From a checkpoint of a small mixture-of-experts model trained on Wikipedia.
Size: 13 layers, width 160, 16.5M parameters.
Below are experts of layer 3 (counted from 0) of a mixture-of-experts language model. Rows are named router (the router's row for the expert), down (a neuron's output weights, with its number) and show model dimensions 0-159. Each number is 500 + 25 x the weight over its row's rms, rounded and kept within 0 to 999. Numbers have three digits each.
After each expert's rows: a language model's description of what the expert responds to; "comes before" lists some tokens at least twice as common just after its tokens as in all text. This comes from a sample of Wikipedia text that the model never trained on. Tokens count by the router's weight.

# expert 4
router:528487540532508475471556505463456516515496526513525485539465507486492504492504497525505493509504488515508485547495489525506507480530555486483475473490469505529461505553498463496486527476477519547488489522517494528459489536509504508529507536525546496533520479497462519494538490525476491545493501482500489489487485452457499488503516523517500533506532473464460471497469523505514498540477467475535501516513562538493521491501521482486499514474461521471507542531477512536561483502534530
down1:503477514517519520528542485514529511544520500495489485500520532490470545486551497510487471457542488521510507473513483495520488560493471494523457460514516487486465501502501523495483484486485539494503540497474460474520507536433486502464506521535483505439531509517516501500458474550516472501505537484498487514504485503513480550534502507489522470530533510455498539452525491548504469516511544515502473516498487512514513476520522502479527477501513510497530475510552485450489466458517500
down2:482499496547500446563479503507482519544523503501527526478501491525460520490482510492445525519510499486477530550498504502513498501495462518470542487484477532525468499543486525539444513510532489471462491472516479507509531530502499542494535466480503539527511496473515472511498506533500516505475441519491529528492533495503520503505518500529482497485556523485466491484460481478541500503504492467449541467520519531475489527497511481530516516509504515485515473531517523534556533501477525
down3:468476493482508503499494541454460515525494523464480480493487478462492522471513485533517505494538501549503595521526484481492484498520504481471486479467501538508462488481523506493473508460542499444507550503504465535544497545505499494520514482491511479545496482526516496534547514559513505507483469516534498499468514510466514506515486523486520489459516495518438526488478516485474514512482496497526524505529489485512517530491479496547509492469532468503492502508537489519507521522508561
down4:532525522478517517508561487501511513531549457498496535498504473521464516524535517484524510460461487495514501456486497487529548426486529497510462518464495472517527508513463478496493497459515528498531531546504505505505510468533496485477512477515477471526522440506464460490520487504510484516525485525503514543475527503517466538488492503513479500474485511489535497517533449490519474475485483508495499530445529476504481516470515549485493503533510490514530503506488518491496541505470436
down5:535488526473502501526531470520543530506513516497512530509512516470487468483507509485496556528467487545495498512561469483456485466484470482506498519494516514518481486530481491511522482520541477472515532502513483515491534478508476479482506487465496446501505543536492507520522508481487470523498496553473476496513525477512451578499489494548493503511476485549517535488536503490489529496461462466514453502527508517532508498464535472459510503466491525485488481520496471454493448496507502
down6:520503526487525532485507497477497461524527487475499488518461462506507516437523475467477525549474488503529514541482498490501485485530536494516492459544486454498519500516520519471526513511496512528488512511482499490535498479463432516482501497522498508494504486485474480496546492487484494479500512529538444511522462482516483547463478450510494545514434519497503439516474483488491495507530536514493531506496563460496510491470518512521463459485480502507507504480487498547485457480514511
down7:488509520508507551473511456495559471527499492532515533555502551462447545484511492473473517504473489499492448471512481480512476526498467495534487507474516543517481509501511528481464477495512484515463512525501504495518504545494502509528521482527439515481481507524467526523473491490469471554509522485559455500503507516476482490501519461496562477496485498468481481454529506499467503515516535496483507497488520518450487499503474502507447497462537504494502499523486494532515521468502490
down8:483485544539513535533460478464535479461478538471492511492537494460538530537494505485488484510567534471486493481530479514518481488514512473556496491491451499521467523508489456475491520525470508495521521473474533476483511483446510516514495504502535500460526548565502491502493485492488487517485475508482496488513514528488475498508541481533500456483493527492475538453489459553459527511488522473472509522493525503479522490504481491504522469481481525511489478487480520484485513494462458
down9:533486482550478492498492516479513471472490493552505490451527503456538499504497517494473442537516560497514514498499507526496544507501496518482533517541440526497508478496496475524524497524493505479503504502448500468473501505528517538509488488471553497509517502488481540492465517474521530522548505533458520512518470527488522550491489486503522494499477495530467522481492429511489520484514529462469511489509525477489511497525528486530522473499482547501503545522525514442472509496522469
What it handles: Infobox field names. First word or piece of infobox or table field labels after a dash or pipe, before a colon, such as Date, Nationality, Loss.
comes before: ":", " |", "-", " by", " •", " name"

# expert 1
router:549546525457490474513475424525498498508497492578539534508527512501465482507512489527514502507505487472517501494476518516477493534540491509521507479484493492477513482496502454533478492445473491517512467480538507554516512520494538538534488485503519510512497527483450472531487489516472514505517513476496453475489513494471486532488488488468480502492506457457513470481482530523537487491512475461492489501489536481520523488474492472510505484485452543481527522501451493570520496494493494
down0:524489481492482517523536499548495490509502505494521489554457444493490489489493534474492497461526531477509499489509525513488491490515491453503545473563483507511489497490490510520489528506486554478475537495455501524472492506507492523486461496480487563474453505508470475451502518505481501485524495506505490470509466483549503454536529497475505478494526540480509511467515474468539520488515510492551500467522512504466505527561499465483545486534508512503551515506512461516487544503471482
down1:501508466437483495489537506508472469458493514507528505471508527493541485482530503520494459531452501483539494515481542514475520521535501494532538490534497522472504462496530505518477483471507516511490525490475545530507515498551499480485488495502454463452519531492498489517481507524486478481500506455502485496475492498509486491441456539524475506473544452516507481475479526487538558513472477535506515486525469513512500484508527511459513485484471499494501520494561470527526551502498533
down2:549465476442502504485493465501508495508462451489527508475478492485512509496499508492527501483499499485475466471501485528541498508468522540502531494501517482562451488464479444477492466464485459478533493498515461455488546518502503544492481478530545488510505521506502542483484442485510505471495506469466498498517530537514494522494509494515542480523502477479511460520474483505470525524482521538471506545489514520523497465510529527528518477483515478487471503439541522507520507493523475
down3:440469493488531471490488479486490486521494533487496516524486540479499455489514437503479535541475534475507498511492465458505528475493468504506522509515504521492547481480529500486485514520481427498518523518540493504499516467528512471543473511484536483517520489494496513473497512498492504488539510503459525467528452476489487546485467505466517515500505498498530524482519483463489532543508490518483495481564454460466477530486527509501478542510529480439526496503509528475479487529501528
down4:503522533447510543474480518549490505510498512483469484531533461536465497486508494424476461514496490509472496490498508506538492525544528479474527510521500506464488450493498481511512506537494496498524455504502510514472475440495485515501504497489475522522497491469513499483493494463473515446472504547537477491444469538504464504513513481522455506513464515499485486554521474547494484510505511533534478471528504512468521471463496488503497511505515548520442482516490480496527489534503519
down5:520542495496508507432532464463527537489495450504474489476491478512558474468500523488489502492506483490451496485510505504530523486513482522491475494484484498531473514485567512525511505509475505518515464498515514494507517473485505506508504530495475493490507423518533531465547493472522507475498490503526504505512481475505459510531484542537523470485470544509523510514501540496518492512487508523477483470463444531489490499514483512536496498489466468500460544423471521509489471524507541
down6:483504479526522468511510537540484465501543525500531499459490515483507541450466479501515468489514485555518499527502494489504504478469522505513506496529481524505510498467519503520486492447530572509520481520527492480502499473540475460424525517531483479515519483451512496538474504516466529522489490503507539510512533470512531499472524524533465492486521475494513514511487494487510506499448546537499476489525505557525530469490502528459534513506512503500486528505449481543507503482521486
down7:500512493502501494492524492499497475499497480487472463550514473507482476486525504501531517493509486484566506502460510475457528468526515499450454486544478489553508532527514515481485492494498482487513492501486564524512544515474492487474522516544507543459492453521516504526512494528494491512524520490495460494553447516491483483516474508548484453480506456521540555532532489547480483521513488467516533494481515512449464505513492481493477506480487473475470483508508532523532518471485501
down8:527486505481483503524471485488535486482499515474510528477441510496510527469506551500464531540476489533520498440485497493498514506499504501494525453490484464463491521526513526488529537535541519497534505541471457485488491473489533477482496528524531497506481482488518512502500500470498524499505495477490508484494504540513504472535501485530445477558514483498498496476532475501503503531504514511573488526520517507508555489504497466484528488535519515525511557507448551497449446498474497
What it handles: Table and infobox fragments. Cells, pipes and word pieces inside wiki tables, infobox fields and website lines, such as |, ww'w', Opp'onent', Gr'ound'.
comes before: " |", "ing", "s", "ed", ":", "″"

# expert 26
router:508549499474514513536484489482511509516523533552528491548481483539498489519466519498508480477540517514536513535531490481528445504531530524490488544477474526485486576505480472520462520506486474493480535499515489493506473508492520514518534480538509496519490536503455513482493524468504513544466465503472482550481476532504485517498526523528504469492492484512496517497465536507531527530482492468482522496456541549474528467468514509464485472503506560504532494504475487491511500483483533
down1:474524467502529535489482490476460512531523479461522482552499489528501498525513530494545475515514474472490534546476502448497479484475488466478531489530511509466501540496521459529499536502487507479496507506507482492453473464479483512483497529488505517576492525484503531513512465443508491491483525470484480499506455502524511522498482506500501467449468511470475473514517499530557500473487530512499504522469482544526525497494520494517515488469450561519486496457498488543518491531495487
down2:503551472456536524503483475526472539490469464476473474508478524505529466496475500477513510486520530510505469511517497503516492485548518539473480503491458483503521484495512475545448500546450458475439551503469536527508509500532448497516489508513495498507540553521465498504454486460479519468485512481497510534541529502474529494492506482495513489507527474481479522467479513514471511536503537505518533480460503525501521492491485531506513488479512492523489538485497493472548474468497471
down3:533469527480546493490484513526481543510479486425514456488507509485498511503526504501496519479502465496475517479493533518539507504510540516487479495471537469501490502530517485492510489505544533490482524515483529538496508481487525512493467472537496517528487553491510463447496488505490503441479488489495487512490487473512509549532519452516508563467476511527503512534491509493548464501482530524542487518444484491528522502497546528503529482510488474537470452501454511522483486482499462
down4:457514473510522569457503513532553529517523495514499492467478457481484534516519487487510475510515547543508555519543482518517462522485472490455471503498472521513448494507480514535497502510470503504506529542493488487512509483492509442485486514512530505530546488453462524509490492550501495464479538552511487466516542541492502505504524465475512514472523505509504513463461489498514478487502535510518498492470493487513507478543507532475540487497498489521497556476478511519527493518495486
down5:480511488493525500546469488480505546505534486490458499470494476541504496512523523485505486483495490526458562511517520504437497481481505547498521516482519535458547523524491493503494529493481512495497491487531500515552480516505476563524481461525506488504510505519499464481480543514500486498526522518459463506469505468490518529500482558502505558486508459519492488457491485503513540528527452482505461490503491470481545490526505512473499489551465482474516489512507494526515517500493568
down6:498474479561528502536525512482496548523498486532500453496554502505514475516509487443491513535487538512493543502473500472497509472527490473533530506536489494474526498463527489521512514507468516504514511493523533469502486514512487514500517479513418456521528511520472529483527500486491498503508506500524528511471532505452516492476466532502487501485494527477476491496475538537494482512462502513517445524458487543464520468542487506488526516472523530532479450498476495471496552484532499
down7:492488479484500485496453455534485519524475485448468490492493507515534487469545523529501510493467505505472542464479525500461474501485531476528505548475497489512529527498509471480443458504499504502521491523486534558505530493495487484494460503459472529516504490535525489488511478516525511458498480493520507541509535472526507501507487456507516529456506482507513451509499507461508503526534504473519466492566456497538501486514475515526483497465545445511468533530509508534502480527500502
down8:497534498498492486487485547475477485523463470509525520506498458473517485508515525509525453497489532508536463502510499551483461489513477461457480529492513551473488475480444509457515473474470482518549487504479526513499463448491484470489504539504529475511461543465470491506505474513521561511523512492497493498489525504499546470501517499481455434525516488490494549485476485482518497484517504512509559479534487530498532505483466537510475513498467489523498504508549517515499482493507494
down9:507504502510486501512508561540502516525481486539511478512528480477522511498556514515518473473475540520525497517527475497498523467483511524570447501526488503531533552505535481451487551521495538457530530459548519498510499529474494463518490497489479475504522514506484491485511502480510471434474524473486533502474534492486479490510487517517488493458508513478517493513498456465484484548524507510500551510490552499554496536504480522513491491507490459501523537514498509500475529514499506
What it handles: Plural endings, infobox labels. Plural suffixes and people nouns like -s, -ers, -ies, people, children, plus infobox field labels such as Students, Positions, Date of birth.
comes before: " of", ",", ".", ":", " and", " in"

# expert 34
router:456509466480505543495482482529514525542492500493533490452518548471488505469492511481504480521464532506478522485546496477512534511453513539467515518517477493536502532490491511510459512472483486488487541519479490452477516494532537487455492485463498503438475489462487468487501490501490505441460474470469545507436556478499521491488501521500520451518488479502513492457467503494523477506519513495494466488544508509491512512512524480489504466476518480501480491514473550531495497520470492
down1:493499503458486535473529504519495522531482477502494484502474516524506477529519506510525517493533489487532474490523508505522518482466500480479497473451470457494493482478552466490485497486479481510453509519504499477476543520486452523495517541529547478481473493461489513481522493502473454475505519469530460522461493487503520501503520501494471522513518494524475447539481503529481490497516450497543470484455483515514540474450521460454433485457524500479491469476510532517511516473538493
down2:513511501513519506525479463506520478470523496554476490503503517492488497512540480505508507480529508478503440505536457490523455521532503454512516497472472506540494522472525501514533531517491514527507470532510494514501463484512513491489512455501499547546516491504536531499467539496519501510554510499439498485537495535541529513509504549478427504494492498495476493499472532529499512471539486485488531492518519458477455463495511486490523497521487522472536469522508480454518447489534485
down3:472513531490494443528509530460511528498490467476487432529480461479470544472481503527500547550474452504558496516505483526472505523530473518496514468480485450488563505522500505471469501497510523494481526507504495526498493529518486443543486500489490495514516502551457534499511494498495498497528475520480476520491535516492502511464489512501505487520476489478520510492499515525487461476511504471526539547479482462510512483489477508524483513518490512509507493542517512541484483424483527
down4:516470504467469485532505488520476507497509480516535461491482477485501496567528525508491488541464443489504465505503503514470519561487463467512486486484518479458450495538522494481475512495512511463497509487507559512487525481492470490496549509475507503482491521490458462489487498488501513520470511463485500495498537503549489521514490434453480477471481545474509493508436469523534516494508518501517514533460470528515470443508506501522505465499507510526500529497528529517503478536513514
down5:484542517523516507515506517498538523517495501522535516524527527488528478445515483489528441492466477505514462527482507478469537492498518543545487509445480517477499481511540458482461467517472487496494489512470510487500475485509454481474493484523495536511497524524513507510543484510512540535495536497549485546477513499490508488537517520475519497459487536530493521478508496527567507482511481515482501489529498467424535526513539460477531509471477502512517492471475506497481486516514536
down6:515516494490468504523465454471504535496495494477498485515457509515513494506486521501482483494516535485455478500496543463500484526509484504494539515517501492492542483490496508516471466487493484473503508531507524515490502480534466562472502485528515464486517553516529503484511470492496554532538482566469487485517527512505528500485477511486499470487546498559493539487503486528512512463469516471468482485553506461527510501453513482523538548515528504528538452510512466512545532510460497
down7:457510503514514486488475480527500480489525512473507523528497501533535494494479486508509461497518466500523510501529447527481499523533504500470491503494500572483491432463479514484489437509534526499505472453484471520472520482474469500483511511486490496501553509528465454488484503496503493483487463486517472542515477493509495493508523462484458529515523552490520524500496552456473476513507486496515555489525460510470481431502513471469523503503493449517538489508496475484510502492538472
down8:507516539481508449480526486515539479527532510508564483472514473461515542522494534459526462482482520507474529514514484489528495462473474499506498548514561490520514457529480500482511532478532528485488518525509461497512485497494514482483502481517487471500460527491505545495521470455489489504488521504522456468498513512562523501496482493467492486480458508491539482476513488511477544526466489502516454496488469516519493550491544470468534491552499484506497514467538501501508475493518465
down9:520469519431487532524501512541498542534479516529483533485501507532462484510520522523489497499530482515504468529472539486534472483522466557505495528499493489504470538548507489495499518522462504505474503501513569483502517551479487495508450503463471501535521532485518485473468512540499434492527484459471492489490514513488519541519529503523466526528462514523463493517509526503552474506521535498506520454470532515471503493515488502493498503490480515516523511513481466510491498550484516
What it handles: Prepositions in prose. Prepositions and articles in running prose, especially in, of, by, from, at, as in taken over by or member of.
comes before: " the", " a", " his", " B", " an", " their"

# expert 28
router:474493498469508482497491475538530522517474521468532537468514546496512501551495510533516482505503531527484561492508518485498483550492489479474494521482523489504528527476517498508493512519480493470518486516523550475489514522523482499468470507507513547537507519529454497494472466507545500466489476478494524451544528514496514485471477478474522470465485463495561453514523476479517538545526477518514483456516509539494552523513452501488469499525504516515522464504531498483495495514456524
down1:445507531481484460478477525505506508507495477537515481513491519499457497499495463436534540544514484483496567499491480460536501497501500509512528552479526511479517463482533467518498504546520511472472476500448460464492529517508479481537486466490501529521490499481504527506487456536519515518514525495500536515519463525498492507484455550508485456450526494548511526533484516520476496518525498496523503484557490492499519497482502494483479468497525491503507493537544500491488487509463541
down2:468492518442501496509527527522482494529490506482490522495488516520514488534528542479533523526444516519474511473508484516466493564474443519508499491499506506486504523474522510487483488500495504482536486480484453489506509472466509485496481500521521523496526464517464501466529487506456514520498513465464506479491479520544473529485507479434493518502490515495482493499481522496539536530496459503502501469482550482505482496494520559468546481494488457438487483483447550477498525478545480
down3:469526483474459525516526477521500473495518535497503487495488521507475446557487497466528497549542492485511541517480482495540451490524485528574502474506498470452491527477479490530527472533515526448508487500504446496454493490523487522486520476522516501465526526541471498516504513476530517467480488488490475451495480505460511501541505492477502511479516483543497495510484507520486497502512505530514537501496468526467483512503495463490532482492497516535496518507452498500485504572453502
down4:507494519498456515501478446516461471478504478500560546517496492546552481443512484496527509515474490539508540499512492530490506506547489548471518475482508489459487489475487455505504530473529491549472521510490527494476523493495486517457466498500461497496516462493476536487557484515496478552489506536498477561489550476506504501490482512464494498485494533518514478507506530482487530500486538535552480513457481486504496487504501517502447488503503530505450475499497497474508481501481488
down5:492521508516536473542516498493508522477512523567483491495528500512488448486475514543518489499488467459497495514474550480492487489502531464498489506494537485491478513481478489521511510531518489454533472489520530487501480519528517559530545514515464512528487531485500479482506528507481456483465460543493494496457472504499505487494469461475503489522431534530540525496527513514466464467460505543476467497503533489502475479503467483497532508522499494483522508449483534512528481451523514
down6:489523501541492470468490491494582482468498536485476507470485492530452493491478491496535497557533525500502532528509496491479471502482463516532535508495480484486544532480444478524524485513504449467492493520533471514503502528501499518524519538465521501539495462494548513532527557496471486503511503484470520524507472461511474485502480480510513479507546517484506514514552510479496531493485521494547497498522509501530508501515504516475499519538489526474528463544508479535471476513446510
down7:499505495507486497481475492512458445492521494483517516502486490504497471504490516500521484456531423501499501461515491472548484521540504463481477531504495518450527472554501501510469532461542511546485508502483475501529506444506498544476504557516491497493490507502478508490444519527513476479471443493531458476515524476484535503490501481487524468485505476489523531529518512521537481486489541468516488486500523526457504480458542510449497513513509502468515464546512516508512514495524489
down8:480497482510537543544512518488490486530498485475479492485499516494516474568493477487489506507539515498477516498509453459547487523513542473480511499443464531544503496483483482500511520553479527496464514498512516516465534496475513476501518474472512533502501519472521493482479477485481499534511496499493501490530497491467514516529523507514498531525546522459499483533466538476509477489544491490517520482521507524484525479462552477490489478458436420502501493497480494483503527558525483
down9:481469509490534504523480497518517495503500509460503518465525546538475537485495523482476531529488552480491483498566504505552462504471515512473502532505527496492523532485502465436526506517485506503492526508457532497513508509532483496500455479529530516529540454546501509469488486513514461479502502528516488491535526511504481503519522498574485504494520499532457490478458470504556483511510533516469479486476483505490486557473506486525520555494481489486511472491526492496514506543494520
What it handles: Verb endings, past verbs. Verb suffixes ed and ing and whole past-tense action verbs in narrative, such as took, joined, returned, reentered, renaming.
comes before: " the", " to", " by", " a", " in", " with"

# expert 11
router:467524493491516529502473468538553550471514527476494496447519541486537533527482531502508472522499524508535530517540478486528522520491502480477481500473478460483516527484482475535490467497501477480447535508484491465514543476519483508469479500501508516486505538513466505447523491452514512485476486470483516469528532478511502493496462478466507475459481477531523484513482488535495532539548478506497484502490517529475542475463466490489503475525546500545480479483494476503523506546485494
down1:457488496493453501483495538539473511552528451462572537527518471470518506496486444486509490513528499462505512507508515511555482470436511471509512515542517502517531568521519490504507491462524515532504471522499503508515536531536479523491523459491497532519470531483495474491490469505477509493523563518473514514494502488524528495520472494494503486496486509495525477527528475477515505502540472485508490456445521489534527532499517493499537512514472494503509511497512503505523520453519502
down2:472520534484505489456517551486505521515457526467514499507456504529536532537506520501459463519485466477511515441528469481496508517525478491515500484483494526524493510475529503460524513451490481512517485510496497493511499493505465513454486456478516514497469460513489478469489496500543494487488513524497456494514525416503453465549514532467507521444484491481492510449476532540507525488501521503521498477489453521485522488542486498538505481478500485468512509474491509476505489533488536
down3:493488455488494492524516468473482497499479507488502471527524517456554499484501477468500524484518519521532491510496492494457484496495499482507503494456431452450477523438521512483476490497483557477512522494441519477494453463484520482479480473451524536492495526463497502474483463487491499516517496488502516502522481515512540537503479483484462507499501538546524474526483506514498506542486535482453505497548515508486443489485514535531485474486517498517537463520483485516539519523474505
down4:504469460484459520503490467479504538511539545475507511482477508475501502472498463508514477527491463533511513538492504463492485499463537467489460520425501474546498551474490516499518543521489497518503466477509473481487481506479510486503510503548510493483506518472514544547502502470464546505515534490522498520511486520487525492514503493479499501537487484519545472493534507502577484490469520486502505504511464493501506473514491474493495519475464485469548473484447489496487571491513466
down5:484505471506531505536505519480516498498534496462497505497494450528487472503486474543534464501502455509533524482509467509513464514508487465479524482502444512503443508534515453506496522499479516545494545476487490511500506499496548492493495536526494528514511519476466532458472511497490500530455551510503500468462516509499509529458472446472455496553518486495509503496550512483442522497487534535542536522500503536514506488507509489516482507480510458478510477492548489461470515512504476
down6:507487459459513519488537483514495513505483542454477483520460502458503517481493567435527493490508475514481476523512514502486497507480448558471460510490495514485487550479539487576452501473518488476484504537505526502464488524509508500505532457509503505494519544497508473500532486522496484529455485499523467498474503499500485479548466522485496499485498509528517508460496541478514509504500480519509483483497498515534502548448482490483524512537503471496510447516538507464490499474488475
down7:442494476490508503498531468474471506538477466474552507529548454524475554473499523523532473532521507493455484475474512515489500484549460453475533504543510526519434510479507484516539502486475475533485493521479520501511522496516483488530494496504476523499440524476480486467514501512536458531466482470487487532493530526505509508481497531488497519535492492512480519491492536449508500496475528473501525511509505476504496463528525501513452513505511520501472502526499519531467485493530543
down8:502524457504498534552519469505532531470502504510509513486519505480514501524497468545521500478536486480476502491526486496486506509530506444508482458532439455469514534531530487493514509488427519519490492481549489488492478559544481549531528512531513503506486520523505496505519490497493510479540503532517502488502496510510518477507529506498461507521514529474443546462489566488502476528522482487505504522530514515514491440474507505519523526459497488486532553477519483506498513484487505
down9:535487507478513511472548474568531485510489506537495503482469456488503462514482509525496500471542465500490500510516490487477489502506475508518533490533486513496473507557521505499513539500486523452498530458495447494472495461545515491472524489505562529540525490466474477468468495477501472468471569498480481521526501490482458473479516490482488494511483465555501528517504506491473490483511515492471508538510518458531501503473515518487506473520513499535487462529508472469457452494502495
What it handles: Common nouns, quote closers. Ordinary nouns and function words mid-sentence, like season, time, actor, December; strongest on comma-quote closing reported speech before said.
comes before: ",", ".", " of", " in", " and", " to"

# expert 3
router:490509485504505500478435508493548481496502498484518509511513467507543476474472518486487473497513516499507531481510530494515531562480536482528495546483510521506518539477518524544500492548536473473512541501519459485497478472481442487511482478525485504484555532501521512504491465504486509485476459493497493455502541513480492487506456472519484482475514534505589480518468509502478545526534478524510473501468492518484524452494486472501503469513486528499485480533478470502489533517468467
down1:486519493557502504521524496503472476479481546481517479506495515503527489503471503485496507503511492522544471483468502509519508525470463480513449529509528504515534524470521479487495534507470524523458493508507457547439528490517531501500529514529489535484480500485536477540494519498507511417485544488483459473452483515434509469476508461505469490475531480484477482500539493510531488480531552506495510479503512522455491506519532467501489512556498508492534475485520500500486519534480507
down2:476502526537538527518491484548495486521503515488533495473486514504536541506474574505508515489493491506527493515496522479507514479535546554536498540502510496513495559467505490493480473480449482514480485528484521486545459464487528534481492511520490523539497485543493496495498498488558523484479501540512487525466539441503476473522503521498476504502483490528475505477527460495535518508509503479512507450502476535497533524522459512508531489501552518507524502466474513486522506500527556
down3:517476525544479484541508483482475474512539483478461478518495496502510484529510542517477514527508538469474462499518500478464491580522489472518512497467480479523513507492489503571477516510515512502473517528464518556503513476518477484496503531463455503539531547478476488568469441472525485480471483499510504475485489512523523566492487476494495503517471491492489522523488485471503506478507497497507499452526526511512502524489449519484515501499500522526556512505502486532540515513500489
down4:513534508496574485505449535512527504482501500538500474470485482495533523508472515512488468496480531507461514494523527487510524478496505497493469456494513493494492526475466464505535498506512469472502504488547495491452466488485558507516473476507482540467508483520478489431470456494489452508491491505502472498524538502486523472474503511460503519553486488474488513482504458459457504476514517493531502463443483508546491506509486540498494500519515514521462538514513507485498520499504569
down5:473481462506462598513495511495486499493485527511489515493520519513465475443499473523491486491570529489519468512530514523476532544478473458511520508517489498520502492481480526518512499529511481511548515467497454506548513536530525465480517461524559475501533520490516520513503462451490496481537518496467471469498512503480523512518520497529495467476474455516474525506483505473533493492516500493452505466514489534524469508532498510513497535486472507457511484489503492506516508494470522
down6:503516491508487526508473494462518484514541494504487469511534480531496508528489485523517488523528477498518495453492484467465516510541480455469527536537495483529502497481500477500535471511498459525496460481461498472537501494501466499536502505512442525502521473515489482501413497534492496521483538481528488469488490541514473519479485483552458465551495497499489515533516520522496464464501535537511500487491491514533450499473446514507466489528499481518525507532486463538492513478510539
down7:522453482445480500496547476517481504500473486516487554453499487509541517507522474472545517449498475521516525495549476532524506530491470485530535480498519465474487497526468505458512489487516485501524482481481501534478528529506513474489531471477479493525503494481526495503519492503505519513551510459486536465488527472542527543504461501464515486483489523487484475447459502487504514499516476462504527519453509453436501504536518546511510518490472531523484484519485489509532492496487478
down8:527510502487488475481487516490517528485505453529470490474474517540491491494533460504463541448489462480523495529488453536486525510514549500541504526491470496508544484532513545480524544493490530522506503515493485552512454517492524520495473446437511508518495507491521477512513517521480451493528497497488492497523522457504516470516518507512504520483506489487491491451452547450538503455544487462487470513492498503474502521495519522543463506493499468506521509485510485526472469521493531
down9:515487505515471482449495501482564556562475462494520449523523503483521480484484509525515491498476513552512487518495522510482517503501454462494458464509511499524466481463469535472470474434485512504520475492466508476512540483534497547541527477493486504496466532498478496524464465480489505465514488506471520489466493526468477492538524524560537488553479497509501503487460488510527492503529518510500501514500475477498525498524505512490525507460539519509532497506534531505520501488489505
What it handles: Sentence-ending punctuation. Full stops closing sentences, often before a new capitalized sentence, plus quote-period and bracket-period combinations such as ". and ).
comes before: "\n", " The", " He", " In", " It", "."

# expert 41
router:505519526520527518491502507502477539463500507467509481474505523498516535514513538452467493508531517475465541514513504548488465513483556485511558480460488480455500475494472505502510519527511557521514521509509574488461508471513494510500536538505501491529486497502523512504541503469519498477519493495469534475499457499534489481501504471553509476465471494540543512462493510482546507484504473489534501449475467505470498487510521493448490466440499494487499488466518476516513485510483495
down1:514513499475478507508515499550505450498489506511476490442529549478454468507491472563537483526480488512520575496502476481527485506516473498471453523517519479515506493515486474564509509487483498497494493502449459494541538506501527488520481513516457521489489473516487514459505491471520473470516522483482492500530512471493502449499476486446510465517482519470483525502487516536488527490510487456459503499438506528502503528526491518538502483495499477497503472505499511518474483535451466
down2:495486507482478478524499520467545478501470481496495453497514479492509507508521527468491515491466516502460505479518482516492527496543516493478538462502500509510499488500502530486445431520476512481485460496473536518503481477501503489531530495439467486477506507490448538514456473566518480493533477472527491546501527534484451516476506535500481502491479516535555495502493445482467526499491476493524533528503475512492530519500483540519507513497512465521497475456499533481532475528472463
down3:451494534511531511464459501488496491503494475457507481511519488545548517503477501502480521516485487522498493488499503488510485514490496551499529539486455497485512523460512471517456537471509504511547524518494542525469501464483512451524560493451543496486543480521515479484466510467550473476459487469493486532502480511511464489495467498479536511485469494487483465483516459493481533524516504493505510488508516524543516530506499481466535475503488478494483443535452506507536535524513482
down4:526475470517504490507478486533498483472547518514496488493496537507464469505507523485515482481501497488457518538493505474514485477485522534472516554485476522550517509534540524488452524454507504471522505501519462502499447535504490465508513497495466511464545455491520492486524499499533471506482442513485512488474450460499486471515483518509501470474508534524476474526505485471525492486525459479538523449503540471504538485503508508468499545512493509487496484481442500550545491499488537
down5:511485495527467522515475459507492525476490507468449487513456532483515449487537502556483554457498488506507475516478470497498505513482534510494509486536490466511523478464485524506507510522502492539479543481491462476527520518530527536523463539511497508489504521513531491497521465446511479518497503492473546496460501519513529522438515525501479496499523539535482496492523515500486488526483531494523504487482491479448531495539481522481543515517490517498474488515451499505515559568498485
down6:494525518516534502557559491503483551485476508502503522504513499524509508526544506449526495546485545521520486489493524464470495467503500480510495523517489491513537489523473498499470475509553512493467518510490488523544523511464458518514488503506517483478457522530514477526465533496475523533491505494506513450488556498505466448496450473531502484469503472453495515483505544521483485491518503481492488496494459478511482440455512494529495492492492526483511516545493471480545466522523470
down7:478484482456472548475493503498524577481455529465494520522509498518544500510527511518555481472468557497494509513528483491479477485505516519496492478502527455532498494473502489512504484484466522473524455498483474489494506484529493501477533486520516476463500476515465499431536471514473498495477461492475488509531470501533496484532503538537562508486519497468466521516512512528471488498527469495471485528472504495491517489481498501489508478524551490501440477490544532497525523466485513
down8:519509514511506459496517485541467463531486465501500494487522492471486545539568467500493516546482476516501485494505506497544484493482471505539507496474529529517532469521480548504548479481487520523475511525505541495510518471488485464522473527510523434469511492508479518513491494479509490487527517513521555511492487499537532517471518508527474513489489522469511465522449495545474525513522514502483516486509452516448531493493500542532524493476465482518482476537523498497496507567503534
down9:526506466524509464570464490568493414474503527506500490525493470502540533503480537494489509482501552475476490482494513493512474522511490554500512478496488476505504508482544503530478505533494485492505538473511507512491563466520462492512450511479488473496484515516506470511532507554491504477520499515476495518510498503537502503506527467486508514485489537497526510463489509515493541520457495506490464485546506543478507468472487476464546492508466504502524526502535467483495483509548512
What it handles: Plural and word endings. Plural and noun-ending pieces like -s, -ies, -ions, States, countries, years, decades like 1950s, plus closing brackets and table bars.
comes before: ",", ".", " of", " and", " (", ")"